From a checkpoint of a small mixture-of-experts model trained on Wikipedia.
Size: 12 layers, 125M parameters.
Below are experts of layer 3 (counted from 0) of a mixture-of-experts language model. Rows are named gate (a neuron's input weights, with its number), up (a neuron's input weights, with its number) and show model dimensions 320-351. Each number is 500 + 40 x the weight over its row's rms, rounded and kept within 0 to 999. Numbers have three digits each.
Before each expert's rows: "gets" lists some tokens that make up at least twice as much of what it gets as of all text. This comes from a sample of Wikipedia text that the model never trained on. Tokens count by the router's weight.

# expert 5
gets: "0", "6", "9", "8", "5", "7"
gate0:532455444551498576505553458574549512444548467518462481493536464500525545495578416450488477519517
up0:508514518493452468475528500526511498484481557486505464523415507436476478472521464445441518453512
gate1:513502529428443489526476506581534443505536521504454525400458529452448474481469499498486529471556
up1:461446485549481516495494584495465518503493493513486491475473442490495516540516537495549549487503
gate2:456578534520549557549472495473496405565545452530530465523521419468480501463438518504534429531506
up2:506507509482496419518514541462475557437488446473501543510529547447491524499444452484490500498520
gate3:492523414514472502508516511461555538492501477509517454522427468474515457430505465497489494524495
up3:451452416554479519446474446505538615533539493556491467478495502435499496560470436543506496497464
gate4:541476435510421476474456495527537488522562486541551493469419513481454473511487471532474515495488
up4:524551488512548467535530448456488510494448508480502540520565474521530520611471520536547488517529
gate5:495491505538538562564518501499486519486535517477540394506507496458540547507457471499493529485500
up5:541498552530520456421472520495460531514553508510456543498523539462513478515452544503495480453481
gate6:531487559559501460517480544489569517561527452547475504514456509530497514463461543443534451540479
up6:481563481547438496473458511462503538597485483476522424505471459485503468495556466449474531473411
gate7:457444495509574489455522449429449581494527481483522487494533523501508575524446482513553516504508
up7:495443523501420497462457470524530506534455527526415527529499482493500481454566448515538474500440
gate8:501495560523525575549527481526498467484523525536463473465593571487515456465521477436518499485483
up8:489470479456540523499526538512545498577516444500508532477575460538460496528533543519498509483494
gate9:461476506514469509476510499547571517517537503562511522429439478509473485509547517483514508470532
up9:508526480495530475518519419552459508497562515475511535528511465489479485517568495522477454510521
gate10:532536467450486494506513476504533474479542467557541524521498498433494547506553448531477451513556
up10:489541486484436562464450584497497496488521414592481524460486446540535512526495473533498514529504
gate11:517500465509450532517450521460489591534499525508529465598501540502539470492561561521473502536514
up11:479497465468493491471490543487505564471490524423452451489506507424458407447473495477460519489538
gate12:508517506484452537490455518506509527566468475415561447492466481480474459544507496448535479527475
up12:437551478527450471602493426530550484511483459560522439436442500507482509512546469546543484499457
gate13:481533506506506511481573561475542443508515477623488565493451534479540506565477467568514545505433
up13:534492470532490555477511528480444481544426531470455485521483511445532470440493481522504466490475
gate14:462480481514523469534448573503510469504576505488494512448512426544490459467557462429502498476484
up14:549471439558468530524572490514510503524447468503561469553486497508583555451494456491481479488513
gate15:422475486496439529552436448573467498586453500498484468506498497506463507511480469487495461418493
up15:510513540530544464545500551608519530455458516489455484472523473540535491530434548484567538544407
gate16:479443534557523553496516475479533510465523460489606451501496502497501490526439455545505557521521
up16:520539486539521537449483499512541527526487490512535492469517494460480485523480488507555530601542
gate17:477508528497488466436552470565503544537505496536452442499476532498509435483500479544481494460569
up17:501580515533531422505490551433526428509474507494488535472534465526521520506514543420512485517474
gate18:497550517546514460483474483505591478551526459457479504457469527529434485517424515518539531464549
up18:492521558545520537477484537452502492454509487504549504480531487589533488555587543450535524508501

# expert 11
gets: "9", "0", "8", "7", "6", "5"
gate0:522533519451516530473480518454497487541473559511405484445433515508535490494503471468463451506462
up0:529492519538464544564435480497476507542539447520572470642435508484494508456510478539541495578497
gate1:503469558520469530510408482548579548539471501603498471470497464456557496509475454510506468466468
up1:492470434502439575530549523477478473500521497441495503507548536509455515519515545483458515561480
gate2:513465447512482468467454539520486506510493549477539509446477430358383465444564523456514567498527
up2:505542505583485516548554408459522515397441479476417481494445486558542528484545416506511473453472
gate3:550460475417488465488569455519525505553518446483512572508498490510478523557557535431445462459441
up3:557491484512487478507472465498515549508583515504475519395436444485545487530497521543527500514566
gate4:515532601520449536469455516474521535574552517512521508555451585403543494591524530553470560503526
up4:482570469539629512494486466555529523463521512438493534508480555537482528500477453567465592536471
gate5:478495531488469524437465475470409548457481527497521551464403524507456509565471517489454509523458
up5:523522526447544508473499471482435476447511543508496589439497493575500516420486451506515455472421
gate6:528477542484518460435422569509471440477479529449458521513425483456500575462538464515523492467531
up6:583475551439412539513506462468424510529502506492486519536458496544443521496531499558458572510506
gate7:460400516475467524493523519482503453516483461480467493509496572477469479581465513434475451474491
up7:512562521460499453535421406495529516517398470467477448502593467575515462557488533520478561507586
gate8:482496540488493495489463470476501572539432556567433475415416489451483486498439524535564525564529
up8:501475478458488468514503499574489435483577487432420544554570483517529560495538456526442523596412
gate9:519467418513442512454471494546513543470500515471492524481491543530500455544457441591466563478484
up9:533519528493445533495486568465541472418496533502540554457535444532544538515481552519547488516560
gate10:417469580479431553518536506480524498486597427490528500521579523552558506500538484505516480512478
up10:525441533523461539404491544466449530397515397491480472444551452467535526540495544475481530442545
gate11:467484530522485542504507518546503445506540477490510525523478505405438514514468540496544523558496
up11:477503431473549489441563540476529523476509449529486481437529439560554433556467548503493453529498
gate12:477545449473446496430522505530511523550507436487552509444548474561492513457441536482488495493379
up12:604511462563519580501511468449524599416483502525456511545472506595510479542497520478481506517485
gate13:540419482450440441494359487454551506495419566432479496469528454489500485493526546548494515533585
up13:559525498474505521463547408467518526542515546548491572516545533463549511540454450561525555511491
gate14:528532530463494489560459472537600526489521489583511494499463469577524494478463480517486493591528
up14:509493490503503475477579524537532517416532524481481477519548505501503541438532547511486531542516
gate15:512461444490473522536537538441429425534420487527557479449496498521460493455515528538579502536429
up15:539392521431479585504575447424527426474508529497538541453439551553483438512518492533498535496533
gate16:431494499557571524484525515511484508531427412513523587474479506517475517471457487464482455443489
up16:473485550538485444521522519502425472480510450486559541481421487540537517433544487494653456496427
gate17:498428456436477473498471514503530519528528466545494455526567492503480490490472471565510573524451
up17:495457499502537455468574510416539444498458506536503452455573463547565471528514544486529484538563
gate18:488465507441463421505443484494544487528494503505461459493505543530440513525441511561456495574494
up18:466492579597545582468526526485445445527463436517569471539500437481567504501514526427574443482508

# expert 8
gets: "2", "1", "3", "4", "7", " St"
gate0:486538523535474503449528467491523555599628520444484491468540501521503531516524463504490497543517
up0:531524503564464499495568532478495510455490479558489473528454527455438486505497486549492510580466
gate1:550434515460573493500517476520465513590523539515441481513459540428564479475523535500481476539490
up1:516475488513482514594507524486493511514514503469515479511428521505484577496445453533478464463435
gate2:468462502575533589449541559520482513467469556434500539445503492465525471479484450486481473543484
up2:498535521504491471462490469562511423499486521521516454485520534508529487474469493509528463454499
gate3:460499523541472511557592496554506457452549476515525477423436474484432501477469559464539502543524
up3:486482484464366497570495519533547503538522426492448505553502470589505504486479566524535516485553
gate4:485509417474476417453592528513450475506506555526512435545537466489510483525504549513522457546536
up4:477488552501479519465458570474501462456480485576583539577528563463506501469536488492539446440517
gate5:487545456514509533531496488595534514522472421515546473422518538467438500548514495451516519528512
up5:535466556460488480466526494465546507505534580544470443464520547484500484509437516502546544486475
gate6:445469578485493445542472467523501485531548420522520498450533592498511551461479525494554482536540
up6:473498447491567545461496609495486476475538433425517491455498528551537565467505477538507550469523
gate7:513528441514519539510499512471484496442458442462443551481530440563442553481522447521509501553517
up7:479567515514461540573547568513435440523552487477467530451431463516525533462455467516479557481491
gate8:480585422546474486511493504546482501510493492434515485593532541590460543517440456475488495464577
up8:520498513508503453470557534538474518452485537494520502476464508487457531523529523484537457488540
gate9:576466496446604508496422428483505440476542484566428410455570511493527536529510498420561562568470
up9:516484444451505491529502571513546546512541456552442502525486445492489478504518507541460480569438
gate10:526577498490495466494499477495512420460495500441569506479519537432521465569448486505505496536489
up10:509509467508536524534460534477545575604526523399439483498477541546505464559511484550478522523450
gate11:475417478553539505521453502492502476509486516539452523511491515454512456461565479493458476490562
up11:421504486499462558437496496539546584471533435487503446483513464440471525406538597507574513486567
gate12:475540492498532514501512478579517528570509514543545472582511468507498523498517470513451558544494
up12:514465455492463453526528510617541493436468563481492528494484435492558536554454537576498422477477
gate13:569485446435494467445466484469516481478474461475476498518458480599564586555436403448598534508511
up13:501500495437547512506439520544483458522437486506484520514421513570478477534431500498525482569483
gate14:430505490488578536502485462459459493453462587481477507540438440534533505487493486486453441519525
up14:465457473510452484498542477518524503470523506494485490508501533520485472505572463493523539507523
gate15:414554507529518479526466553563523499483501493495458496539499486482472499517496544481507480497486
up15:417478518507522545458482556484515522530512531478522518405498473455495509511431539509536454497463
gate16:543485485534517542487524529465427525550517499533473481540506532474448523479602513503531491423558
up16:487506534497537465534542487528559460500534489491479483443449553505463596509526552448493534511520
gate17:547478496468515491533495471566548550608506439517492473494552605503518463444462488500562506505576
up17:590476524499545443573448489519520479505551532552459548505555481506557555513461510474478541523492
gate18:546495487473505563444516523477509472522502450473434545518489483501612514489504434573538443431506
up18:491512543481571503550573542449516485533547531444422596539499470474471575457396452533424423459508

# expert 7
gets: " |", "|", ":", "=", " =", ";"
gate0:426443539528571441506441459535509394490472518456538485476465481482537496548538532493551507480496
up0:526489533553495424570484556507460454470469529539540473493442523525487548510629546590514507406484
gate1:466521492512453471529463498507474540478563471469471470498531596512531511553533446442497423539528
up1:493538522533471603508437491483524553505406489514537495583489515484528514578496497511453479613507
gate2:477507475495496533550438568525547486474493478451517459569486474492489453562473485462525559539467
up2:467476548460551518525495557491478495546519546543586440565559435506450494542632505489514504531553
gate3:424520429535542483419513534516506470492535494542454546541470512534552547516522451487514510505505
up3:527515462524530429426483512452514569459554553483460509458479422544487504559479463465513468546499
gate4:491460493500461425484472513523510500555520473496414510499532490537546513514548461512505497517521
up4:498427478516465477539521509507500483510520474486473412485478440468428457426548551471399515515486
gate5:501552599422504512392561473459547516530449505515460466525492515535518501484433470558530518410471
up5:547580463541511473469451551472495525459518499480476459536544514447553518482525476474581457576431
gate6:526526506489510554488465481590578487530544536549415523487432462482457481486535501518591480549516
up6:555505480615498525543454523423470532469455474471442515493529474515478485473546519521448556512467
gate7:515530511578461444523403495416516607468464528571475551561489477531536544550435537502520467516469
up7:532421487528600465532540528475525531527495548566571479479491538467467461467542463499462511548503
gate8:496425503520536532414573494483478499518486484519474471457517489547481541579443504544496534496468
up8:455482452487578483455460552498488526489556546541518504456517432521495574546535466500503542446476
gate9:443504522518495500455502482544505566519535555561533454518545508534530474554516535451485534451509
up9:427562488444486552510471526510467528520536477538543514633513426515447430507527497504406546512433
gate10:458534471499423503460485608521468506503531586505445509513516503524469522427469548469461527446488
up10:486526485493421481459615448445499478478484431537485548467470487523533528435449530421521493517495
gate11:458483544530539582506477502452482479496427491515513488481492522510451485560442497487561485522551
up11:479514528506508524503462474507490519486439505487488487485514443522479493588456474477553511475529
gate12:495431479437495558485486501443569488573454454477565579446504517476524435511526461549471443547538
up12:544520538506481473471449564498457576494503448472501453460540555540490524514435577500528575430518
gate13:521578460555502512503475429506529529553520474497410471523527618519563472560478553479518476500528
up13:528488516512507503469532511528443529605442436530479499476568500535514445488488515501475470483501
gate14:464501530532538503590460472504487514469493515569496442513449499468461550547557536501540505524546
up14:491531508541455541570445464544485531512526537513519438580449512511482489535563531492496535504483
gate15:501500513483453490472504538491488516440501517469459537443487468457427551520451418466576438519519
up15:556512518604490448499524455464516448495485419513559537534500537533464467408594574470481579372462
gate16:523501496478515435453567445509522529544510493515508450485537454508540545568432449436524502555540
up16:537516499465476482466461488463461546454513535482500460492511552547532481471557551572460521547540
gate17:521480483515535442493503478546487467539481474486499442550519554460475525436507516437537518569587
up17:484476468503512506491558489472541537481466489538481525465495496503573473507508431511481495495463
gate18:478508493452455525455527453507531603475513474477570448483479532542495469510462509526496473462439
up18:485467569466573459494573397514511510541498551536423472499585496489492551445487479440417485527478

# expert 4
gets: ":", "-", " of", "|", " that", ")"
gate0:572466530500539477393519481511518476457525510495558566466530535510544457495552461485577468427462
up0:544548535542549492490506539545480502536568530472478541492495513600492477470487461480528412442475
gate1:467546515572491525507495521476442519524513540567486568514546476542488521475505538515568494451549
up1:473496558527533496418435487476498470485516590555491525516516547568550460465507509502481522467534
gate2:533500583473517529543494466485511476488577466541545511460569529465470549491447506546473502568439
up2:465538543400467560475495429477471479534490580478542534476569516443566550563507470486559463483485
gate3:449548491404544474496565506507551481536555539521426516506476492511558522431527540484499494485494
up3:493505529579487524481453489485440498516378519461604539408548521487515486593439454459479481506499
gate4:413572505504585523427529544474512524434453494526508561406525502551524494520489515534478481455503
up4:437505500515539517467459527440483540569487543456482512443513527482497506463515477534510473472442
gate5:524458420499519503527506534495528561475501499441460525454521591453491478513492532450503521517497
up5:462426523623486545521529495486570465549464456484549497418509480477454550566492479553551442483516
gate6:434525452444507483537523483444470471460472508558452510518495458506480476451459478541520453460436
up6:495550454449541552454561475429486525611612451496469503522567505461543483525554528481480467508528
gate7:457464549497463522556555508532492527475472533557516555520465503498447507421461511504470481457512
up7:509460528509511476585527467513526500500540557470527438503537512548444533488482455464464576488507
gate8:509485509514565421514512477515511482534464480569508485562471525518442540582500504518445498438494
up8:573498509513530496490491462467437491448443496481524431540530453579441456517511475446547499485500
gate9:506460491566482589578545485483477407565498495463515502499452477520485488506548499450542426531453
up9:489474576432527491431464521517531582427540442511551492539550507428514562520442478522467563482487
gate10:459409404465555481488487531485526478572434478464455528496523495507453541493420553510503481544437
up10:504428442475476449548507460427539472474458482510427524462453521440440504477441530433530501499494
gate11:467491501460500472439517464466447479550469532444516512495544537426519448521559520448516524532508
up11:547405470555452494525443467469538487540537570537448491531520530502434551450492486498522430531461
gate12:547431551467553545471489549498501459519534510535478455525437528579523496510531606425462467544476
up12:458503491448504515472434490560455495457482495454536524450465541517502513465448481535528493438517
gate13:547433513516472455535508511431516578502501463526542507498475571570543544538509480474456490472509
up13:509468469488466543441534485491521550491509497512529528545539502429480450442451485556508496505426
gate14:447486465561477541445515522515477510457583444527489482567512436513571538489431548422502485529529
up14:476486538476544524504470452549511527487508454494537497548485422553575518528493532478512504497517
gate15:455479541522481481489447429429469464559492553476451464536482483490480468486531479437500564455536
up15:542530450495519478540433500494487523476560547467531531509534440437536503492502493554486544523526
gate16:505454467506479490510495494547481504553504512522498548462425500491536495534505564497585570517466
up16:538475487454494516395445514476532501453474498481497525465573533493503506514498534448512446547500
gate17:521484444512509570547545506456438478587526557517461500495470432496492541491496513545519499555500
up17:497439471422569531465476524492479508446416413513580473496530551517488492537486468496554475522509
gate18:438490507493550486529518515539547452455479483541546529491497523587431507546544524513485550529526
up18:468467533521465468457572523441429468482527528493556463514541460486514479524489428495514501532473

# expert 6
gets: "\n", ".", "==", "===", " ==", " \""
gate0:538514489474474491488455490544452522517511530549551508563577451560570524521523500527480504517471
up0:499522423527491484494475470511526525469510433474440503470451549534461496462526505438557492454496
gate1:489570421575505531463478555441432439569533498476474500514427523467550508555458511567493476533557
up1:547477479564465582477510531503513574565513489506474431494530493543527545413551511473508447523541
gate2:503566487498531485560407441584522429499532458571460503488470533448472506463501466483507528531509
up2:503608533420575522516488506589557561490433530500560474558519485469555528430556470491534528537454
gate3:493525482547501491501526497513568444498483514518487458512541466531500516542586590554511420576540
up3:549446547469548477461436489463499490472525525477533453488454494511513511498432510529492449498491
gate4:509545532466503501515499487460542558532507533519513464443528522510501513527569538439497490424549
up4:539621463465470478532492451484423487479486493488484518457491529469472486494536527433490511509438
gate5:514492495562460491525471559390508486527471485514476548535497540578523462536463451540473506500474
up5:542551572507481524510496490546559481494464513585492455527490569510522471576499466462427541481480
gate6:526538535476542553497467510488558492549488589503494559525515507444506530472471567452483485534521
up6:514572506466488586498403454468524487498517505514500537585474491526525539556493525463474449520532
gate7:468402449473513367521422534532527518504514516522534513503481488504528481543545531564534455588588
up7:514435489484489427508441512514478473453492483491484508448534495439575542511527557499507559555506
gate8:474462514496563506538448513416489519543513460543482534456484493445448457573487514509435515403430
up8:466442490554507508473535455530542499525459544485507530550469442454491485527612613515549494492455
gate9:551569539491498485557478406565542425498499514475484558558455472495524510374449491464480470528545
up9:536558509544563466420489506474512514452505505519576418491471554520527531487514496525493453548541
gate10:522392480506502565528508558487536502499556497419596532568497576533492462522477534497528474437467
up10:514476478457511546486546438475484552428512489446453527476490497535532537520482489492417540430477
gate11:507458509483538495486476552462571438476483454460423471440464471540511526492456488474528537572489
up11:445517465510510525452488510533558497497460438535502456518496486509498459528418567532431568406490
gate12:482495460456489518448476435548508484503453471467523509537518580484499479530481428539427514512443
up12:462412489490451491448541529540511471498536437495522548519507433524559466533468453538532487563537
gate13:599559494493485536554502538478469515460496510510520494511499498521476541456496419480458444560528
up13:567530533478542570456583459499524541548531535509490477506502531504440474440422468627545515443507
gate14:501538477475531499525537469510474502505540486496495491538481503514526529484472456465482483475488
up14:489538522515502513482500490513448493518503525523531549485461495526481500573541464483566604533580
gate15:433497558526436547480526515513485541486488504483517495510481478600498504543471458511498474505457
up15:533526567507424487469572517542482458424511517388470444543589526507473473454460534399522461471492
gate16:470524485549504529577493502538463581482525478460533515505480423564459484537536508481527547429527
up16:492433595549486493508445501460502500498480432520585541469482474519483510496507511519515481411458
gate17:507470446486500439476542497514528539509527511579548481495494560519487522569454489465428484421530
up17:590490525512556523527438583548463495535472472485565497517486502431485471519502536480560525457435
gate18:482519548562532463420546534484439422487559505464519567482459521549483523497571541632495514502540
up18:504543473507493554502487549482482442528525531516494524500529519424523447522450495513483518444555

# expert 0
gets: " the", "4", "5", " a", " The", " his"
gate0:460446491508505525531540465529463482539471466468526493471458590489488531533565499548524555526541
up0:506572535515537402499549463503480437519435477533481458499475578493554525527504484520535507447506
gate1:458514525529475484469506547522538499537463529479505490490532483547455486500482467546443478512590
up1:486460529503502446491544540476539513551545475514565466451458466502463497510525565511539466529455
gate2:514415534461453494445478495497497395533483481469386451473466430504531507501545486523562559553492
up2:462522522546529513521569547596511547500466509498520459498487508549512507440571434451484475481444
gate3:523427557456528535538460530512509464551518467486494420503490560492479415518519479497504490528514
up3:500609454478518516439546522458490516527534474476479587552477428494518520504422366605535511469471
gate4:477431482495439475529484436530518489557492437526496530542570519506483503474512476457448484457523
up4:508499501459506523488453492447512525508501529444485526444505458430498549474469438491488582490486
gate5:541459489489526487411435486462453529483481522467493567491500435414466521480530524451494507515512
up5:482487524512583515484570450460409489478559521520499457566505535449486522548486472529479546533488
gate6:500493454500480451503454383563433444487516480524479418578523452530480489516510543521524575507584
up6:515459512487553485464503530471485600497482505457489498501502482542489548485518503449509561539497
gate7:490488566512473557463489506495489465579523579576481514458524483522499501437419536563566442491512
up7:491599515538527459543511475523520409469534552499522544462534489578507445443475458487499511486464
gate8:438474498452529511508547502490544461587564504554542491485526494561494481508540520453492473489521
up8:477549437440431519522426488510512495502495472521422529507499488473443528549443439553561466486534
gate9:505427452591420512515401545541513435493499474416516460526506595522505530448430515515508424491550
up9:544425379527453510452521548459483482502511469511481508519527516546444468469431533517431501469491
gate10:516511527475433535495463557464491471461473525518437498506558496492491482509368521444486480543490
up10:465560544510474520481568535517498552555506493512448486475462462547533504506519485523578491472463
gate11:469413515445428610528563494521505571497451541610416442458491534498473607504440442533497465544543
up11:531468517502515591512467488527465487478496431461462522494456463480510533536472419535567506492518
gate12:485473497561462452461530496472503484562506533472520537504501533490452443442564455503512423521477
up12:392558536481511523538546494416504480548551573562580527484496499488549505539530500431480481519504
gate13:555440466499574496513487570491498504530443505512490529536507532468457505519469539546524572502536
up13:500518558485458537604527506462451475524526471523500428481479553476473547487543510589523478482471
gate14:439381562442455496480477492543481492535548416442472516467489469573532535478602484549513538524608
up14:547492476526542408571576519538537494503441495506467469545481507430518465446500454557540564553476
gate15:481438629464461498477565527559509549579540516472515395403548501519521453551548520520501528494532
up15:400515518488393525447515563449403488471429496420580484534549497505463545608566540527451556466483
gate16:515482462541411509497469511512524551523581442546526447531511568553470554507453511463555465490426
up16:478503564556506529564503525489519467490561512454537420523481483553445519483460513476460441577506
gate17:496442536457567442489557488566603458476569435542454384488492501421550485470502480495558426457444
up17:584467512465452517484468440506528499531502513476465545498528458544456526478458456477488524480531
gate18:462506528526533498495557453462483490426562496419500483526477542476514555547460440515540439502481
up18:519518500524530449404534429495562488556463495519551571565481579562372512497477473487510531516548

# expert 1
gets: " ", " (", "1", "–", "/", "("
gate0:469541429541517416494518468508496459529503499462446482514510481469414485440477526466532516515491
up0:537449496527522542477520527567494507448570492525500508539504403539509548584529547522456473511508
gate1:577559458498494589488460506425502490534491542510487479489510587512543470488500464475443525531483
up1:552480450516470501501454502484423452529502482511516489529514524530589535476516457499406497491455
gate2:447448503486535450478442525527450546517552499542559522513427494551477552598573516390465398485476
up2:477499496477496516489491492495496467492463534550487484487540548480529501543559521562441562518504
gate3:478426419487452547533458513469511509471515480495580476467498420502453480503433513462535424555583
up3:500512455485515494536533495482472456386561496542524493565476545504555543568449508543419492505500
gate4:451570510533440457480504474531467560544467477442522500519536529503444539484536425531532525461458
up4:491508522539491484550513566582480454532499488445556516531550467531459599493447540471565496458486
gate5:497449520491537561542548420511574473555485507488467506567471479519523541474445472536538561513462
up5:507472452496491515558494491408507529498497430541435513471535471507467535465488473486575475523458
gate6:434494524542511485538466497511519536585534474462530484447551533485447467520481534538525494524525
up6:517506436519483472569560527527506552573514475496557509537545465479409439501533506484486569549498
gate7:434535436560494482525532469523542517452497495526533435487504494447445515529502517500525424488512
up7:425481442469560558536542527542509513464479496470484575510548515550431579515528525525441554424476
gate8:509444558565548529519539450471519502541480549448420557436552504506408503499510535512496500516440
up8:508482446506438465472481534502410456522539528523500414456486470500532538449513460491522518472477
gate9:499436477484535444457476450415459446574482453550445539491483486557489462469450456483505531538490
up9:521537463495522484459491505451513464557458455527382545564485437500517475519434482424415571550518
gate10:563555519547504490483462523456512461496495464451500588554559447502482522401494441502447459410511
up10:574500492520487445495544463497545512520491465478476459532468493499594488581446543500479483498473
gate11:442508481537623491490427556424511516515513465468474547444546507498494489413468390464491490495568
up11:506373533441436464609547513533482498433519535534522407478456546510493446472571507536478527468519
gate12:443484546531513625509501524499447529464484508482472591469482508470498489444492564531570474543572
up12:481486516501489548518564510471635520429403520557445583508510490530483440559504433564505566574547
gate13:488426514509563522454506498516468530509563453477507485563509501506531490424463500489474514512483
up13:477527491546562497509501548549488493480562532461507570541494515468526569445570482479531545450451
gate14:436499541489524488506447470476507545450521450550520514538525468506524501447474473457531565571513
up14:512527536496515532579493559477449463545508435484455494542555476544514519513477495454507421500506
gate15:478455462494549456491538495511558529525479529494450480467496477464532507433586479457530509451539
up15:502489482521543578506527529550451579477545452531543516486450545474477466513435468530527506487513
gate16:509450464554507536453442527574509457477499448549458441536512451518537535489421472519497517550487
up16:498466467502511494486456541454476547433538572488474479474472508525489461572528472478498378449559
gate17:507505462446527417509494491508409478546488545557468508477478500564542526490505421453464514462475
up17:532494497496485547547480524467549517456498546495552561476508438481411522527537488441577446509529
gate18:466528526515519457518541464516464466512543548516471579512582504527582503508494512531424481386525
up18:482498526467503512475552590446614451495498511528451529437513433576496439489528517500471457510446

# expert 10
gets: ",", " and", ")", ";", "),", " or"
gate0:494499516459524531489520563496542500450568488522450494453616431526514441520498484493551579468551
up0:440530520446538548550516386544485496513489400520452472450511500538496475460474549405508500449513
gate1:512490530546513579483512504551517477456495588448504533537506533505499488410560518540434502520457
up1:423500465508482594477526520457457552482468478485492523522455479433533467489502458528533552477503
gate2:472543511444468475475465495496498534460516553568537541495494498479521496515475447434487402483490
up2:474440508388511495437515543493546461500524497540463493483478504510481473466512543511470548476517
gate3:480460502464530557488546509493490508421510525537495480497502501484512483446471455542495569555508
up3:487505534518487452581473493539497483434526606478534478482441436549429457567389474475506553549451
gate4:468498560515468515537548506495558522502488497545458565469513465494482527499470570495450489459486
up4:533443484508450491483469443513509538508515485518526486502473498478506464531430504393500504486531
gate5:499446531467505535525476505475475528488515495532511467486510389479495440415468533481491469590453
up5:529466540477535541493563472531509500475511581524473502533517472576478549479544543511505506523519
gate6:466523575458505511512534507551531492511497435413594501523502504510517501488517529577530505514428
up6:493476515533486535430512496505436484556583509515507503465520503446529514551478483544505565593569
gate7:568445489480567573489486503499529493496495485492437522476512528463452527462464458483516508525479
up7:499499488419562495446497515516531459497478484511506485457483485503537488574528524501425453442483
gate8:443474523476497492504478486487529539517475492539452511595532537515485471498502463546493464550498
up8:475547578541550476536484540544537532507499472492487548468514542490551546525480492467446606527553
gate9:518498558554499518498500476493487515473519437523486487488514587472516508485565529530426484480480
up9:475432548499453495528590504482568531482521528444503488509418524506510451484472539423516473458495
gate10:428469466535514460540525415517540481450437504452501487570480488473553539469505502465444426521505
up10:482594528533476567574503493497456444472441477494500477555498458530531483445479500474453381489448
gate11:489543477462494493525505482513510590524565463485515422482482504472529460496525508576558541462502
up11:401518518540563442486485579482516527433547543516507504530543541526501394496659496522417544457544
gate12:522552529520434505518491511550505460479494474485469564527499523509404574509489512512568556429458
up12:516473515505546533537480514510509554531529471430516533503423520495392482508515565465473535488459
gate13:449477490437563512502528495529494556454499463531515541465442498541447556490547520484537447457525
up13:473478457472380510528586543494472453495500459483487471516548496450576403488535506494503525552524
gate14:480502513504510562550484490505453609532501492460437585473471492521495508519474528477466518515511
up14:522505448445535468443441483512471509482453615513458511419524455485522532497560530511445505528509
gate15:507518522538442422489485536590517489518475430459530571470485585451520524487462512507487482438511
up15:480562501431473519498436479390515517535438537559503442528495496534483564483505446408521491563445
gate16:571459485470547468560448496469510454558484454472563498539517509442493462481484534493431530495589
up16:458507488594472484484538524532518504500512526560492523514461546518409557519498477483492494540389
gate17:572467535502510480526569473549485566516501477538491448556423484424531517462474438451537583570530
up17:493479513496534477424463567435462456504517510462481489514439553540462502480497491516514413511558
gate18:458486485561576493489444490488524508522415500589425484472460482566531455514548465511455566451600
up18:484446485427498498501561480543452471500558502497497467465489517467487527434511534548519508480407